Experts of a small language model.
Experts: 192 tanh GELU neurons an expert, 6 picks a token, a sigmoid router.
Training: 1248M tokens, 10808 steps.
Below are experts of layer 2 (counted from 0) of a mixture-of-experts language model. Rows are named router (the router's row for the expert), up (a neuron's input weights, with its number) and show model dimensions 320-383. Each number is 500 + 50 x the weight over its row's rms, rounded and kept within 0 to 999. Numbers have three digits each.
Before each expert's rows: a language model's description of what the expert responds to. This comes from a sample of Wikipedia text that the model never trained on.

# expert 9
What it handles: Name-ending word pieces
router:562552489510556438459456554568566493489576436506498425467431522507506474505488524506479439524529542602580573475602426540561464585500450435457565505475486638459523441449453462476435444516525408
up0:401474556538481469525615509580503433504429560449503478490433454533502522555562480481446410565447500441557513507523563447522394541397549425476511516522448528450464482389557508436470578470439494
up1:394569498442565414405514481580543526507493601514496485533495524541533479464562470508519469484553449512489460551453496430443492482504502562506414486484464517475503537490392433498428466507534481
up2:432456456499556571481555495591425476516567537488451384519515549519504467553577564447501478543560496453479559472664498492506515584503560500537461545537510462418509472372497470506519408482438462
up3:517470408530495444506479544541483447500478500386488462495522504461440511514499523473514489541594506466481492494448584494467498437518510503524520528483487486528530552450435456467461519595506558
up4:602501550473509531452429529574524412560419570523431440510471546453484451527491500513521523477540512430470446430493507454476523476518529511531521511574597553494572420417616467496530579507480559
up5:467447545504511483444567531524473419523516472481588488521445574426531477477437510534458438534534484515477474451496426493479482571538550408476562451486500545553437500378544579437506468535575589
up6:411541497522503509507588500484484497499454494503512499499463381440539517572521485501471408554462456546465440489514510488481527513564544477438501438504426652483503429444514522448522475508448479
up7:476523519498538426500453455579537453564478556595505478516472558380533430621508503558456486440483547528463516506541433472471534476684495551485530394424483594485453507458440535399433495390487458
up8:525494523371518456531486469479554493450593463426515580479457570500450486600585572541654534508543527453461505392497416531451512491494465503528602550544419463434500520463526492538460467568493538
up9:520404574526557562543494462585531550446480588513492424462500608512474404463567529537520463542536432530443486519555511456469437566507510476477491510564438600441578508471455504567494510494481542
up10:526583533524485437509505405510480480482484569458539486456474546449564433508435519398444416489503544553504559514506394514479469420514525580516514408454449517502475561451516500453500495488415553
up11:500419515395532504418470447595459491564605490493551419467349550532334485435473539492446518525443507468468469397529522502476482494516606485500512549529493530501526515494464498492531461472516442
up12:536450560514504506388467444501544469501511400556515534525435527490460524513593488475427406593438549501450448431542512441435412556553522465520519513534569590476459435574508526463479454397559475
up13:434519522511478479575511460493479548459543558473492543572570490468495555483557520406469488406521558531509555563473493433462452495550624481556530409512467492491514507539476557585436502411445563
up14:462470520503434569478480448576470611474553534493499479453436595559548426515491521499558564479475546505425549538472498468519481447519549501439488457540508455515393596488515491552495538507510484
up15:567433549460432451510460546576470471580547596408471519504441553546520545511465518484479475404578451524478529441470521484404458497544493495513501402492516562422560453444463542491550458547525552
up16:494542501426449487441594471493443433469585540605483522575490463493453610462500521498620483539459448481557557427495417457553510525591476506556514535438464494480509526494446541553509529565491481
up17:492505462468525527516542486446562492533487451521417454409432446529497462504544538405495491471443467496432452532460544566500473483476630540509590573484383446591532543443522432453431415382561479
up18:459514478443521460615522456473554462522534393530525438405467475505606511510497413465397502418471573443412582418488505470496519488458519487540474451457595538494458463483525504507561418603450519
up19:449541506587502425528480525564609437524468530445432480484576494541451510499477446544447491481453489532457474473497399511411539438500479494530528518459517497474544527545481553382430431423558474
up20:477456513534464516504530478551569464515530557587533525512560478515501454432524542534512483483447450489494521537540557448474492536516520496549509418495514620433476586509476490415487564497499585
up21:480583566563510487507521472502560420459476605447499475431538498461520421483509475519454469551463541516447466468479482528503464529440495553456568569496496495454490518495474543442484463452488519
up22:469529503537548453459643452525438507545471397493585531398484483443471469535529489542512503552601569479526489517563527532455447416472466436460395554570529543391438466463478527529527450512555521
up23:462398527421528415483491365489518540598527544534489550417471443485577473518509472524423458476514428485530428493479529474450409418556546545450488435463575536488437553492476508439505491466472534
up24:591390518460469535502526517392550511509534472532568584492435565554432573560537478427517519568502537488354533479491474423391455445547474464576493475523531479482525584414503457525470483539514526
up25:380434518456499497443462499543389584620516509464447482496349465487497470503543436393430459475526575532504499511545520467460434409493516579515517556388613580418579477574455441429579503513528451
up26:444559473480514514582501591502522542522462574459497436426459479399509461566491481515530514482546513511445479491557547525547532562482504557516519560465480436462519470536528497554536488548534561
up27:488524537523509495529619474430519531475450433498571562498435574520544429493489461431537381450566477537434609423480425466478528529603560465521450601541513448512504506392484478521532456483606471
up28:418369526615549518495412475548511453508477502529517513494558467545490434648532368531536583473462519575464479454483529595503418547540442558474538495591533476438585508555439603506542506488518575
up29:516482465502505499460488574500513491530502486463446479468521498457535592537572497525546421619515546483488410435564510448537452476552581467496527535552499512565514511567505497518522471636514588
up30:506493513551555521531600475551521444504505459552506475554436556555437494491528465452548487501526449496509497451553538447460453560532493571490385549460503520556486475459564564546627558443576518
up31:581500536518528472511508470535602480520423520557545398532392593507513459558553464504488553484543478413363519509525393541459479512559590529471511508513474496581583492516502468516503442471536495
up32:527519533521534546536505471586636514598454514487515438417464598462412429435496362527581438390556482564516548486507503460480528567514463502562445467461497488481564475479486473508453474531492437
up33:427552459480510542526466489436488435567511526568553483402536469444476530506518591522524534506537538560468514497475502464469478562459525526528528467478587627468411533522505494509494461567541476
up34:450490462462484411468481457471461563456541515496388504424415506381514482601591555445567543457414551506510559350495538454460538600453509481458383520504476536464439537511532472469455566470435530
up35:520434464501458334517463387590491534474515421486471428557448509498508496582394484602466517492453503494544545488476440535492531510524611470466528469464551586387522488554574486536550460366461494
up36:546452502464514500503581587535505486562553497444532505464484487472487488499454561496453486503555426490491439481511521484458392559513616555435509466435489471489498477504555394478460489497541486
up37:543511481615550555561462492556473445491470604445537527472453502545509509569488594445543524499466455512458434455477429429468508437502477566521525531449571500564443455500542398458521464462459512
up38:524570541469459462542515549544557529509472469522480458478474550500546487517537455474513489462489468498524498457576445489471438548450534610510526510444522498481510563592438503431507576503437448
up39:537555426516538471475551607557494422527486505484467498494539481480433529467510442480433486461492488464543432469507552512441489529425473458576444515452436495446468435411520460442538476492578472
up40:479483542495522538641462520465494525458531474433543396543497450514449498517602462474492408451514593524462532497506453504522455572455536443492573400459452604476436490518454494441442479467499427
up41:530510584452526506566409491555501478543531500497431457406517534477426498579493446555538474495517565485485469447568453520481490520504417448503493513437404528491440501501505607517420517556513506
up42:491609432452437510506452496537453540478605472498503593466563574392497479497471575434446402521486516426500554462460497519498429564502557572559507563484421585357526514458556504466516549477596479
up43:490524527382572567639435453457488488501482478448503473492491533533547478510540515446466481474467475447452486495567515410541412492555504498512467562465507580504508450507505520499423487532497462
up44:507576563504475432398598538439569490516475469471509415571412548546473451465544526533514501532478489539478502482434489510461535555519558445514384549492565503464504563544516466475457513572519486
up45:533516492494548515507508540481470460473453539322544474510489493510488490596550619506599541487509401465460424452510437488457487485528512587556543487532567459452497538516492510471585519515491486
up46:595483433410681495506561337467450525508487456510503592498490491443511493564500479508474559485465570471510473477505473418430477533574490524500406497510456525514556542481474454541519517540498434
up47:398451470515481461491526435581438533466488593534518533458531449434463497567479533519595464532511577480508492442478547528525455501509471532455537522499521570416487537421452499508567546501370482
up48:541543542539486476439546533515483408439492493443478357461498456470510490474493516497474508476413383554424446522441480487526473546499592600540529458456435517494447494493489528398433523488558492
up49:495405536503563578513487474428476525545542472488557506445439471521579464505520495422438448526511582463509426497591491433452340474513481533521502464460483533514509525396557567606563435492486528
up50:460547536444504480469538559566495447452535521452509461488412500532485340547514450540514523477454471460501446493556511350507478573450556415566528514516482550493465445528447525537492525492490424
up51:460525540559534525483484598477564532435522515468507493544452547472559531516494445571507444475430513481498481432542481404406477503543452454561528502562466603482541576412517472527484419641495538
up52:501436476560486450514455623583572485559589486566443524554471519550526493484436454519509479565455484500485520535471526495520469560454523540450544466475550495420441445465428502525458544516528506
up53:480577539562550448470494545561589492467488393560481477397516460537436455573517562492502509496467442524425509389455533495515561566435519491450538489494503524537431556571602526544475501521497486
up54:503563526457473487514534500543472455517470569530489463386448527560498555563525531547443501550535544462518431429548531536532509595505515461537557476589442517465430504476394496433461493475551443
up55:565466494535481360398534573495455412431537459497444479446472527484530458673505468563535543493477521489547482452534547458468489488472584427510490497506471509409474480485415448439545537496478494
up56:559627534506500487424453520522484553413544411515521487421416603517504393424478555449469395464475444536433443397456447461535454471483454519639496475535499549491453479485542440560483497534493506
up57:555471548578505509484508540462463517588512516473440458441450491498564537472530539434506422433466577525509458534528499384502476566535460488582505423508452541534504511544548512476614474398516454
up58:504537483413529572538506487348475463539528586524485472483469513489510451568554467585454495577409461490391458398527525475524434605584482536552499468517431521484487455525522509560433487517587516
up59:500475437528493389438440562498625481581630489538460486535434523480531535567431475539458504569487425500515503431490414516437520503523491464514498479400567513411427499488519467528431501573595496
up60:481464524480508515439564474540587495510445513494488545459468504484464466491514475444488536458462475529396489462499510518503546497491433478466456597550444462539515470494506415502570475517561510
up61:448545560475515453495548540588494467548568458522593433541532500574420453511453461527543477474488513495538407460577491496530467584572482523599416564536451469476486498496484525555453509568557543
up62:555457501498552427420541508443513399494508491511464500468462485560498491495558382558443492422507557503505457459490534542534563540461546453479419466521556563448551547496417513569467490527559553
up63:408473531544550551445471490465459494558592497374518449365466494494469480527488505455548402559506551452512496502507550516453504497411536506573436493443517516487511495476566558454499437415510562
up64:458545445462482482534450458512539381599505487404470418493369517407408437564474452557553558571446454409457433471540551488479506553472443435490453504484614528484510504570473439531488451540515452
up65:558566502465518409488530464544517442574647481490509511581471485548459427464528455517422377478548480484482503521494516471502410456492481598586436497453480556501532539459453487525517433507473522
up66:458496492533516493475470576602587506509477464547461512497366573448463539569570523506419463566483559546594593405510539415425418498439505553500523480506531612502521514486445498463484463490517564
up67:576492487482483493575500470499479495455381512474416548517508538566541462474599625504435492496501533513429474481484546478489490454459473487479526478482502535483500448423385455590456516401545533
up68:476498513554557457525628553495504463525468540536507416461469534493541485616467551552501505458497554504486523482510507435468582544565525586495454523541640527459497497508515518483484483571428483
up69:552482510562514439530492473614461557550484558487538517512506500438535516586428496555562490580556548467545456428489526542456551507526549540510481514506545572423496494426431500499620457475475460
up70:470526597550558480544484438447562506448493531505467524605491444594530458438534542558477468478403499444525544518508508517511446522467522479473526477509636580445529468433510472503443550429533534
up71:574526497449427433468468392490466469478464507559525376464505538497473497513505523583545494513427482484579500449521477519532523438600532441516556508536517536424476504497527560426555483517510443
up72:492551594545418477482508387470452387509456503445472445507463488522602486467566513482479481499482522480451475421523565509468503515560479495463494412412586506497478498465363504499466549490574537
up73:546524542411484514530460505475510528433445502494504439394564547520550573462555435481512424532453554472498441575494420542508502497500505511562513466452396610466495512494551456398480494593451589
up74:427499476516498492544525520579448420505487510530445497482575515524385446536514475485515434453403546446474619522513540463474444519499458531518393419618350555435463462443537571485470453522417556
up75:470537545472525573470558408516554408438396500488457395551511447461538492491545470491431469454529590459524563516498575507473473510510585529512483485448467499511493518442557526497513415526456552
up76:500523615469506464512535470468471433471537476452416575431502496488566409526589524556494424510493448445539578506483454426497441543485425488506492477525558548523503514557479566473547491639530525
up77:488471503519489403486537459505574552555447489490532450516550525468538460449426524511537392513487577456457520507448548510475535526515570520458513524601483558471489547468484442507426489517533483
up78:470549426497509457513482418538550513495431499535488495526504534479463388555456471512495540531548466477402494493501510502545413573540492395478504484630493486439470447467610526595411513585437556
up79:442432488485478421483519488499561533570456541431466459463515592446547473477479625505437478552413430528504554520516475506517471495535653435487453490549599481473463572498522569523471435549560521
up80:426540501538406535552485472523419517491575494477458452406458505499490453445521505466401472419402491451449482569488478524520495356519419558491513501524513531472433549430449513430515513595466518
up81:500574486568436500524458628567620462588508471548465422467529506460516445529381462494531453569563560477498522528605531553490493569535474465527564485491505498507509522528463544470469401579474600
up82:515429466626417528522506454563548519474466520515535479442475482456489379672523551551524512510466511533500517456460508525474533466471556478409509519412429558467439496502472455532492549469397481
up83:456443508473596548405457512407549488461470497504523506521574477534460501477406502490528472538571524465551560560464531475509468497509500553485540539444466531513510441430477585538547451547475455
up84:524623513515570517413549527545561528420542492499521581469449513552514387422556521520410465461489472649494392499511502451502499475488610524558521575429476590510508489481527510539542512491496546
up85:495596564565489531442432502558633529511484491498520528454455535438558516416423422490493447493478393529421495435436464481490442457607558491528456498519526562544494389504527566558418489553569466
up86:517570536399565449502545468352465441520471454525440530530445437579462523511523553506559503460509500485379481486476493467484449511538447546528550491544540472481537465555469416422561489439605570
up87:495453475422502515416496476562564540510599505521603520408501488393581525462446566483522451520497434451364453507408440480538549477569509460666459502540559488519601559530512452532509557492537577
up88:462447488487594550440455553435579485530550537436551516484553532505450531473351493465504454525609477500571609509517542508464504493518528543448542509409532524526516514451405519542505480528514449
up89:520454432588498421405453566546480477494548457534361404540511488455517473531562447522535495549451543556467410489496478578459578489481634463437492424440472589510464484555454501473536538473467581
up90:553515517564564466470475494566502557510550501576499525418524452442543478463504625470444428614481466532470473481529494457503516406594532542527442424498541482468453591431536436485492496409458507
up91:484449489478563444366550397605555525496517563441497473491459581497526508475415394516526498480445462534461499453505520545477501493569525484419497524501489537480505458512570478500484483412436482
up92:526555529459547504487516455532528408608484601505461437443390510492500545502556439497481491521444493442564445483540518453455502466585537423533526497515535531489454449556399398458515557497539523
up93:563534561392603424408524486530521490590452513504481472466397539507474385501350513441474456451522475463508505478439473525522444523547465515522531465460612497537563474521501512599480503415534509
up94:541491483524568444500500540486597467533420549520326510487514476478354508531541516462466500425375494477494486546503473418517483590507583484486381446512479536439463535500488428508475503519489411
up95:470589540588433497530497535387530424508546460513451464503452379440531534457469430516515517553502462512495448471511523595498501456666504493583489508533523484535441499419539534609502522593407526
up96:488494481574567508478459465484503512541552549475518497503465481502452510543503491354521486405435531489473415498551536468419511446544412567582502506504494504479497446457417482486519480523508471
up97:480420564506501474567515541484479601474481581584493471455522586439446455409438504405415531460487489546493562509617393520460515497481594536498429509410499505487473454516404535355542476502537543
up98:553403523460523374551457411581528423447587500552497383566458466538459476500519532504500483553384522487606471416558536524478486564498565507575527401522510597454499490583455480539577521433461509
up99:484536481452536455537508497489526493498450504525449515556509470524477535543511569458471534678430465453467414522457544506527507491498520567589488469513563438503467567390577584504460502523599457
up100:452579512518464414452463433541596579549492426491561459523526444492516472454487518496538488492464491435504489476486582517455475498455464562423386545564575489513498451465589519530485583469505535
up101:544581503587488381460589602433573527507458490542535491394531573434562439605467566465500565429461452433443446561502508508487514496418487439515493551541385527457541474480496520524574443513458427
up102:543555485488496468482510615571563455500518475497508454471401576533525541460454474558507527489466492466490411458565546478435520481517545530539495532449479528441460445480534503527484488599575495
up103:543433466453494436498432493576419531539528511528519403498440546485487447486500428601487403446465461457515460412497426446480488476463457467488478418522513606424552492519566566525478465521414470
up104:465512499518436410481562492456528546452556538521524472474575544442425484421481481556465463555467428466523468389529477456550470535481506450573489487508493545435405602455434557532467586484586499
up105:582440474572531418506467526505541450505539480540469528409445528524520428514491473531428522551440540557494433461553424396483530552540530575494542517483469506453440513485488498488552493495612533
up106:459487651535532486426465447547582455561555409503467505581431508465543471485484530489460469525471473563419411535571528490455470549437546536476388545531557502489466451408436500500475470520594556
up107:483505534469519466496558502495519466460583481544515466453532572513512470480470529551473486537400553548496567439530389552506518465510509623598540404549530580481552493476494463465467557458534479
up108:524477534465530544444497598491466476541476503512599463455409593507482516685522503531389478446503444545409438426533506478509485500465457442498533581518470620402487529489471491519443535425478490
up109:510475553538566540492536470507495521555487495533427546486351520525494491479450445537593473462515441561558473508603433485420465501501506441499458524486422475452494359498567544482550394663462471
up110:346565525407532499541520545524586416565460453462507558443473516543449448478432558525411456439499510439532568505531496510454502353464546607514431464438474597436473526465515546458574558468564507
up111:496583515544464459518512568507518481516455555467474485421531431547497507494388453495420458478476564440474464429481467419449507507533507510599443576542553573524510492497460564412508457481514460
up112:493443521487520420468592425463490527551498495561476482484482534417463505469614533555487533481429525441504570461566555491445547504509465538573384492555611559547462487336497546475509460498527472
up113:487537470467515551463490504480491519537532511574542480506456434586518524521590541484440489535507525482427450424517501498461411516489535582494461438457524516454467487575528526550484443412518567
up114:541449504510446455486470482465423505571534491491507515521455547422561510479565612505512429443384489523476479478495421393460406568581539483536511507498461485424530524452547524523520565461556532
up115:556412456455502493409497426499531434597549640473404440491542499494490512517444477636511493546453534474458578504620472494539468455533576516481467532435501561498498494468467475440461491450465460
up116:483622525360553377459508499417452462521492533539446531462471485478497476500529477580529508407556492481461496498581491496505502592543523429495501498623499576442491464533495445515496446551582484
up117:559465524446612465531494470432489504453621581453480577389534495513498504507508477497571457611460415466509475549571469383431426412506549468503518457533550518471515498563512457456501487541542523
up118:474397532513554438445464507626538413529584492554467445440413523491446574430476459504478421507515486512539519466534445482472447586522503470455499480514468562492470560484425436522523503631459486
up119:540518543565455538534515476482520434569518520479519475532547545501434483497542512543450490563545574576501478458523411474497489432515572530473493462537515516433448507443475580572543421422450403
up120:581514513506514534541547487485505467464480423519471448449445477594451468480491436448534473429510414585487453510532488519539489571473496541549546518520527562553501418507503482535430503466603480
up121:461450537479536434534542442474436505478456545484443445498442467396485505482439519542511517395437448485494472441482478535514497537438499473470516537484454499437368500380523431471447465512468494
up122:547582450542447565504531596613474479491577517562513523477480503444476470476443451457514440541511446501528497513545514418507391565552477505607463604571548555488364502467528485579495463498505591
up123:467433560438600526547561456518427552494484491422486539478529611461596521408503586485485440563461474490541507446471487476508462442514468581466518420529559575524517427527460540419504507481604564
up124:448526527521463469488452566487487290716473535519475446441513489550532481458475536537458486515562510483453504523485469472483555534452475469510412513459516546510412529469475481512500467492470525
up125:499405515506434448408496552586516482514548529527530514474421467492470457478474507498583513443450437424496369500514527511521449598593532580486418470420533532432424426457483510431452445571493452
up126:486554488527467537429562441493446513443510507475567441554503564388559508448523459462585514408510460496406439535573471449475489475466499532522512382492568519503558551521393576529441455497539444
up127:524571549395534383531535547492522464547500376477545499505404457475513459565479486512438393557570491510434390495496504445445456457462529504526467445439490532519444493528545482500441515568509555
up128:526484477520504412472501446460630470569463510555375429485532516490521468630465482596447534584477534464517561426566593479411431534363465500536508542421523499518487504558510513425544522486423562
up129:504518470547419509492572472529471442433577533438487471485501435341448478543553432506528493507520589440426424474486497557482476452402502542573518485475509485487433594418378553462404477515566521
up130:463468471543494433436482443561461487506532588469602422450543528444440545553538443470544408554461501447448419461528433528478472555479503542538461439448534515497563511585459545472442469470557583
up131:480388513495463520449581566590487455542479579458504400467441488544464544544510491545503540393508480527460495549551499555478469599441526439532555450506504510421479474534530517527477453427542518
up132:474612450495593491468437520495531455503577549533394563487443493507476500510555583527507451526562431487464426347494421486499522481569538587491492527491471447489513379503492615496513501401602560
up133:490445507453532417524479494552559575587578509534511520494442519475560436525463531549431455518407491487539503419598568519476445518437515535529416581463531437476462590484560548563511492464447524
up134:494474479449475422552514518528541515504495499613539475417487457429451438669547510583549524512534603547455524479440488555544499612471532502557469544463527471369460492469507525463496527446486537
up135:426533530557514472481515526558488503545464444458465492540589454531469476528442479495515538566469431526456484476450482440505466312440519514506569572497538528534484510451425467374533603466409571
up136:444459485480538459538467379506478530523608460471486489493554500535457472518508547502420506418455501541470481545452525504423574474435571546554451483533545562491538520507520519527477454412455492
up137:536532440521447454480569587547423440524586506453582518411554534481528417503561561463495533559450599541466414525452453450464508544429440541595505505514519606496470502526562495520605423489445537
up138:473480512504435415521498572520455510451499554534495467430513481504473519502435473493463482501465500541526493513492485495490471495493548500557535528444511526523490528430505488557449461496462494
up139:550539447481512487479526540446567457481449460495443504560528560434424474588484511513473568526580468494532497476451439474473510525526446436585507524550520504471447539512601485565513417493499456
up140:490519503441505405494509503413483457565490475436476516476495442527495404517535481466461474638500567494502487475461544456448451404420499586561495470432484562536434486418391480352518492486491461
up141:546504476509477466521508620608528489541413456511531550334431468489450434630526587485459486387527502515474495473517455455507524516467473520483480513496559555495479470457615471419480391508510545
up142:498427505488537458528506574482557484472533515505545502450540494396571387485577587457626458453582539521511512518493560484477396521480509474445513514557520460506493529516492492465488487488452541
up143:492529613526533523463533437487480497511499431458482467418452433429569488502540478430479569429424554533452536496553571512505472589422482486483439495493510554507496419548411434460416479465591532
up144:483505488419468468604625608464491448453486515488457482389542536498534407518566507480577461503540464475533476516546427529510447579508540449567509370459428628457398458478423508500392438541469460
up145:415535519437477404510441460519630423471500440514494462527469517465485454567415467464579485494581470463490525513509422487517464433453396515506444548506474497510447447531494535537596509448478519
up146:527450528559479398458503396540505541561542545489478372411448440485511551501497509506477454484476497506519459456476432479477570588551513439444584440465516648439440477557476492481554401408484537
up147:537581457497519463495560485589542513563530505464525444442460623492423397437529469541533379346527523555420492536527449453491505565526500521523486522550613539516511551434557519575470533475489504
up148:536454546477470517491469537577568492565504519543591441464465443562475456451542617500460546456485483466462465493515450537502440518515559564544488453438497501472489473477465528468513466465447414
up149:493504522411529465534586527492452361484436581521452457514564518504486377427487453506449503469471469548458552491507499518456413411515622511490544531463478476491516477446486488519509500434470491
up150:459474535508528489460450494487466509516554590463516491429492585470462552429604487512506479541433416506475372503441495561467448561610540436525493529429492569456472536436541518587470505440497523
up151:524548484504639380555581456505520560560467455535488378538503477546464481526551493455544488612437473512444458548526491458457434495459465541635417530553489581456484490421364532392453515504547521
up152:557483553490469477362549506452503432473472537501506540588467409484491454506472468497579481512497474478473494464468509433476520515356561555443514478546535445454480422440474467510474498518549555
up153:538527534501527493537468453507498423549420445363493546421469641414563514501538614427449585525507488496459468539465538514441420483408484478525466590512505542534441629470428495461456594452500533
up154:499397595438455441524454447356505518555507520504522390412487447466483501478501570489478471542613476451523600499519455519507449480546497516637499471485489517485401558424512556519375501570513505
up155:487466563525521465529459498606485473601457503591466544465470504534407474516516523436545501484438459492519528425557501488488468448430455476512492459495510520420543491566517499490471534494520492
up156:516457505452414529423489464602502506539563498427424567544376500472454456521496587531413438478493444418397450481505515551481412427536502518547514530511504542450491577498482520496441529454578522
up157:556540495606614533416519449559486468516492429467496540519472500436496566403441545446506542461517513464547501462474483529430477531514465443554422426549431583444480518412500515498453421445533464
up158:429514496484500500630504501514497428547588588514560451445482539492498492502509489494504525477468433530521491456545524363545479453580478519470483472486520516486582513487438522594507445552504517
up159:611520516584517464586460512532539485454469490581457445443510484549484508540564517573550468498491545493557466462490530547398484401480468473487432440473484484476526554467545480361508447594485551
up160:514463428614475522503547501529541487490513529539435438492447545381438434610459584526510502544520523467515503494520463504498628498485477540496505523417552533485457408633434475459508468482463508
up161:490519445541484532435499523546472430578446456484517415480438555434570506533495493540483487523412476492440476502496510479538472453485510483459570422453490616445451535529519599501515611478506506
up162:452525471453498549403502393527536503527495597517469435540415559557513520539527540482431491438435543472483512452502592393446452536491605506447366519563462385512542546486503499505468509465553461
up163:437473471597506493516439550547544511567573473411455402473518557516462518472524507543417380531544428456495582503451512501438489471465481471536492539534459538548492548540481483465427422514502520
up164:498417581608561524591507484463533465553489454490491516418456496510576486482556515556540415560579529609506588517622472520517502509481458507478534640480444544466563474487510455534484576524541476
up165:526480522489507526577490440502429504520509605520521544488522498494462438556456471482468515472563501439512467478519554470503496552573516473547547544570516502477459521524340530379436510485569493
up166:462517536513473491461425472533481441440555497528526431574481485489522525484449558436408432475593495485504503439585522525529364559482523475490551474523529541447534503475480494458495491421544529
up167:534488505402458443529476469417460509615521496467393437614445487378533541458465525517421477461398407466509450508505544467423427457609527465538464466571561461510526502451484475468550487467581502
up168:559459512493428417471507424608557485501485565529439479441393526478455454433449468483501439463449526535417531485585592481504450512443474506461495569459420503519454558380543558537539550477510544
up169:401484512516530525518488615434553485446565485503494465400569557496466414545474417493417458526488473580552500451566494505477454424457476569444486463395518473370523482429482542563450379509474514
up170:385518580561472529460532505507559484633527555534491449498470383550505497484535532506457525458537517448529532381557495518450557514515511553581461545507555478533412454399484471491498479472539514
up171:498497518539594532516443583617527558497511454431507477430466440452537468441532559433584492470515506517425443493388445495505551505558532486542448455448540580457441542500485490526352446561514532
up172:526494498536503542518467423413476492574555528591480469524441485503582457457472462470510448415546485504554548529576506492488526497518477477526506520560470552513568518502448570485492389413526586
up173:538413433521448473492410531449542519582493488489520467449493549555579472425526557474530432467505521511419519511535519407467540520541501472498465532453529554434454463475462469571474468494568517
up174:398439517445503587508539506459469435448516454453504446517522547414509424461485487578417517488511504517488510468512470513522504603497500473536541492575552540480576461552414564453512437481494496
up175:334559453511513447412481574525511443533500472351581425497491569468457510519414516436444389459510546448532479487542465491495452484461546505393494511533572527509441516495462552534478475515518598
up176:490429479580478461470581551482589472551514527489520494524509494384497585463554443539428490480499526498495433445507540518487420528432530516610419545404534451435450514504495373511545361546460510
up177:458454526475532452582435555564415482528555497478438531491404555474412374514467450623521480553461471486529412452527518520513582475483531488507497429539477564487447487637559478469611482474553535
up178:497499510524518430413556547552607565489554437429589530479511520428432506495516514509474501432534479484460475400404492510522528397492497540586395533418478623510533515507542543480537422469497553
up179:529510489404452439539523451538547421552573457629462508440490488530448458582461555514517523519517530436479518457535530517479488480566489505505485495472533546461444525522458416405484505537516424
up180:419591485546493368424483495512527494411514468542427424485405481496604552611506523591528454439456472428518527494537571565522472552469435505568411411536556498517517448526479470513524453425450521
up181:446456463478488401451463476549506502495523448586569501487432486558470568553515448546456499565387560492482499427562615433478460542531506523463534551485392461525503523608455435517521622557479489
up182:580568462602474427497481527596490457582393557512548377465463491543402526534525488439503498492547547450541519500475447549527517628490439476532493430517577536480527542480442485547441463448493517
up183:489579532482455574517530563531501546531435471428568522582468448396593536470506519520527476513564416511444441467448475574529495518535473482580408361498478507519410556520463501527545462570468583
up184:608471557558521463513561463517489465477409515477317481503343524563457555507454482506503484469587485548532445450459479498456483554433464442499488499464511544547434509509537520568548534552525581
up185:540487507501565451450520449541603551539600494517516488490419525573469491433445549531380517538493470435500525461511503409438478456476606577445467456511558628439448529507460434585471590490418492
up186:421506428445479430521480464444444479473580487420476484484530438419561461495507472413466477547510515429492496479488479477527516461528451540582548470608530536435429526534507477407457522461511490
up187:420418483465645486543565460484533386453502449523492462454377503580451434531444471572498437561454565528529409497445424512479481424500503510516490422419489597530471516463426457591489545545532485
up188:399521550520550420489517483424543440451492513484440506422489494487549509525498512474508470428543565481440508490604532560506481573474597444517487488470477648448346486433456487431480516498488536
up189:510498479468361475450515504444491479524494483492488503525376467542474444581462478460466487531569471515487466388523475498500446536495497506503538542495546606432525510525467512582453527486544497
up190:471551492565480535526494548448548419448496514473526482425430496457459425555637499464513489525595638469439492418538508506493418574554496510505453538494484511535444677471551432466457488543505515
up191:479430517488540382475535551508499434522619500588560492426480526449462491519504502536549435536437533567562472408568396593513429539513539520479543496438394595388440497541522483507469558536504472